config = dict(
    n_layer=11,
    d_model=768,
    n_experts=12,
    experts_per_token=1,
    d_expert=464,
    d_shared_expert=0,
    activation='swiglu',
    moe_layers=[0, 1, 2, 3, 4, 5, 6, 7, 8, 9, 10],
    router_score='sigmoid',
    normalize_top_k=False,
    routed_scale=1.0,
    balance_loss=0.00109,
    balance_bias=True,
    scale_expert_input=True,
    init_std_router=0.0127,
    lr_router=0.000628,
    vocab_size=32732,
    norm='rmsnorm',
    norm_eps=1e-07,
    tie_embeddings=False,
    optimizer='muon_variant',
    lr=0.009,
    beta1=0.9,
    batch_tokens=131072,
    seq_len=2048,
    train_tokens=590200000,
    steps=4503,
    dataset='wikipedia_en',
)
Below are experts of layer 4 (counted from 0) of a mixture-of-experts language model. Rows are named router (the router's row for the expert) and show model dimensions 96-191. Each number is 500 + 50 x the weight over its row's rms, rounded and kept within 0 to 999. Numbers have three digits each.
Before each expert's rows: a language model's description of what the expert responds to. This comes from a sample of Wikipedia text that the model never trained on.

# expert 3
Word-final pieces of names, species and places right before a parenthesis or verb, such as Augustine, ensis, Merash's closing paren.
router:513560417459571495534507527489519531448467460472491507516533461526473465565469499593558581542548489548409472523548463478469497480523458485539547380530488507414467484411502514479549522519470466531459532544470497424507475523501447567500473516547470473456468575467455455588593502484458471522

# expert 11
Last pieces of lowercase words before punctuation, such as season, year, time, mother, and split stems like instig, demot.
router:452482463512467576443471468501477540533549507531495577474509505467448542606478426505449539479506518464599474498498561446541566474557509484511491538480497611504490505451457546489476533471445540437545531498546473497569491456437523566499496526481517535522500455533472557483479431481477430421

# expert 10
Commas, colons, semicolons, dashes and table pipes separating list items, infobox fields (Magazine:, District:) and table cells.
router:445552476616444604476458512502528512381467482458457506561513405437482547511613441512460536525452451474457544477405494510530524454429504543463549476508547419522475533430548480531557489552541569538378472469532447408522521489614523578455553531518444485512452466571485596507559470495472414510

# expert 5
Tokens closing a word or unit: possessive apostrophes, closing == heading marks, final digits and suffix pieces before punctuation or newline.
router:431563494534547586476518457538578499497552525587518529439605490540501546512546470602583540498499533540522424457562405511502527517450488426449505477496467474447469539482495495533427464563501521514401562444566516430418451427522444588475497542606421476462547466462522560423532548510502402467

# expert 4
Coordinating words and, but, or, &, than, However, plus markdown table separator rows and second halves of compound names.
router:433492509512526584497441462533504544432467422535526572521581472493540417445414534536564530481532532475451439453515479450526556523528506502498552515522557439504550584392474499548550471534501517472487548523490479482600497501552498535486457557443552509567488512492413546555458444512514495502

# expert 7
Subject pronouns and head nouns after determiners, especially numbers and quantities like two, three, million, couple, one, members.
router:484555333410446465448444519487526549475491454499527547444480491444420484616411494505483602546466523481491586471561534540602496458489385529466487567495516561524494511525528604462531476493539496515542474481539415527519440499472406472475523552457507464471507451449442519582510486563408465524

# expert 0
Past participles and verbs that take a following preposition, plus opening parentheses in prose, such as released, based, traced, singled.
router:496549500513523626581451487493435496516535551504538527469504542575481573609547494481578546500466538521545507441539596473461560541516447458450561507501521568531478528489492537506584498483495450537501535457536482541471524529552526604529480498478548528543521524411462509565571524463429440450

# expert 8
Function words in running prose: prepositions of, in, to, for, and auxiliaries was, has, would, been, before a noun phrase.
router:447465440453507545509469487508514481498568465449521493471541482448471557522527509468473514568530539533597542549528545600564598383509555569487561438457453545517471478459605530529524547505492482526518609437544374494499512507422419516490532513550498532483546458514459470468582462501474463499

# expert 9
Articles and possessives the, a, his, their, and first digits of years like 199, 201, before the following noun or digit.
router:477500534539505573472473432605385535523502464518502492403474561436492412548531455579460519474484599475516537475515466552530460488537506469413494494475518511436498523477467583573464395526459400594487556573529483476495486396524463455472522572494508592519442560485442521501513435471555499504

# expert 1
Structural boundaries: sentence-ending periods, paragraph breaks, list dashes, table-row pipes at line start, and == section heading markers.
router:528507541509498479470479494519452554408484535461454601460500521464574461475500522521516473438515493518544427505546491390552464518511481494358404465519521535486442580479453516629483505487468529544461524486465423527495426463482461517449460538497494500525539498502467488447548494489456545430

# expert 2
Capitalized pieces and word parts inside titles and foreign or unusual names, often in quoted song, film, album lists (Ang, Belle, N).
router:565512467507441541453523501499502508583480564445543447478521465560505604603534508563512487469431519479473530542448555366479461439477511438484499534472518451524479518509486510463551476513547511461472462434520491415492491481468451646462458482416544488557450485519516498528521521468431390403

# expert 6
Cells in wiki tables, such as column headers (Votes, Pts, Class), numbers and blank cells between pipes, in sports and election tables.
router:464559406489477609493512492472451427499505578434472453493522532423489500584476511558490537537554449500510479487421528403413544489416468479485477563503551405459507421459508437590447458554446518520428515513543541484511384502593538614493526482430504510608482556486466527461387438502528409500